Weights of a small mixture-of-experts language model, trained from scratch on English Wikipedia: 8 layers, vocabulary 8192.
Below are experts of layer 4 (counted from 0) of a mixture-of-experts language model. Rows are named router (the router's row for the expert) and show model dimensions 96-127. Each number is 128 + 32 x the weight over its row's rms, rounded and kept within 0 to 255. Numbers have three digits each.
Before each expert's rows: a language model's description of what the expert responds to; "comes before" lists some tokens at least twice as common just after its tokens as in all text. This comes from a sample of Wikipedia text that the model never trained on. Tokens count by the router's weight.

# expert 8
Description: Numbers and measurement units. Digits, prime marks and units in coordinates, tables, scores and measurements, such as 44′, 3200 rpm, km, ft, million.
comes before: " |", "s", "0", "1", "2", "3"
router:124140085116079069144128173107171090055095173104135100110129146105141112104093172146148121105156

# expert 9
Description: Table header cells. Column headings and cell separators inside data tables, such as Player, Votes, Candidate, Total, %, Apps, and pipes between numeric cells.
comes before: " |", "\n", " 0", "  ", " 1", ":"
router:057165128090181144133088138113108141142122142184106153132137131116079205200133119128138093108158

# expert 6
Description: Prepositions and determiners. Prepositions and determiners that introduce a phrase in biographical prose, such as of, for, during, after, his, the.
comes before: " the", " a", " his", " first", " their", " States"
router:159130137127132139181144084166120151127138168103145126158122144156159060112124065080146134127093

# expert 1
Description: Day and small numbers. Number tokens, especially day-of-month numerals in dates such as On 14 July, October 30, plus counts like 5.5 sacks.
comes before: " |", "–", ",", ".", ":", "th"
router:150073117115085131141114163137122082105074130128179141164155099128142115095103129161107164116116

# expert 2
Description: Auxiliary and modal verbs. Forms of be, have, modals and infinitive to after a subject, as in it was, it may be, had been.
comes before: " a", " the", " be", " been", " not", ":"
router:081184105094164100141065173103106112134091117147149167160122162139090158136119123098110128113168

# expert 3
Description: Table row starts. Pipe characters opening new rows of Markdown tables, plus recent year tokens like 2024, 2019 and succession-box words like Preceded, Succeeded.
comes before: "  ", "-", "\n", "–", " 1", " Total"
router:136119145111142153137104118181129086139136153097131139105176134087135120165122059096079181217122

# expert 4
Description: Closing punctuation, line ends. Sentence-final periods, closing parentheses and quotes, brackets, heading = signs and line breaks that end a sentence, heading or list item.
comes before: "\n\n", "=", " The", "\n", "The", " In"
router:095180138139117175081087134094149140166194151113144173091064110152138114079108127178190117173200

# expert 10
Description: Common nouns after articles. Abstract or topic nouns and word endings after the or a, such as film, part, war, period, development, forum.
comes before: " of", "s", ",", ".", " in", "ing"
router:113080154158165121190132120120078184137150138142121094106074159160055150087122076162111111118071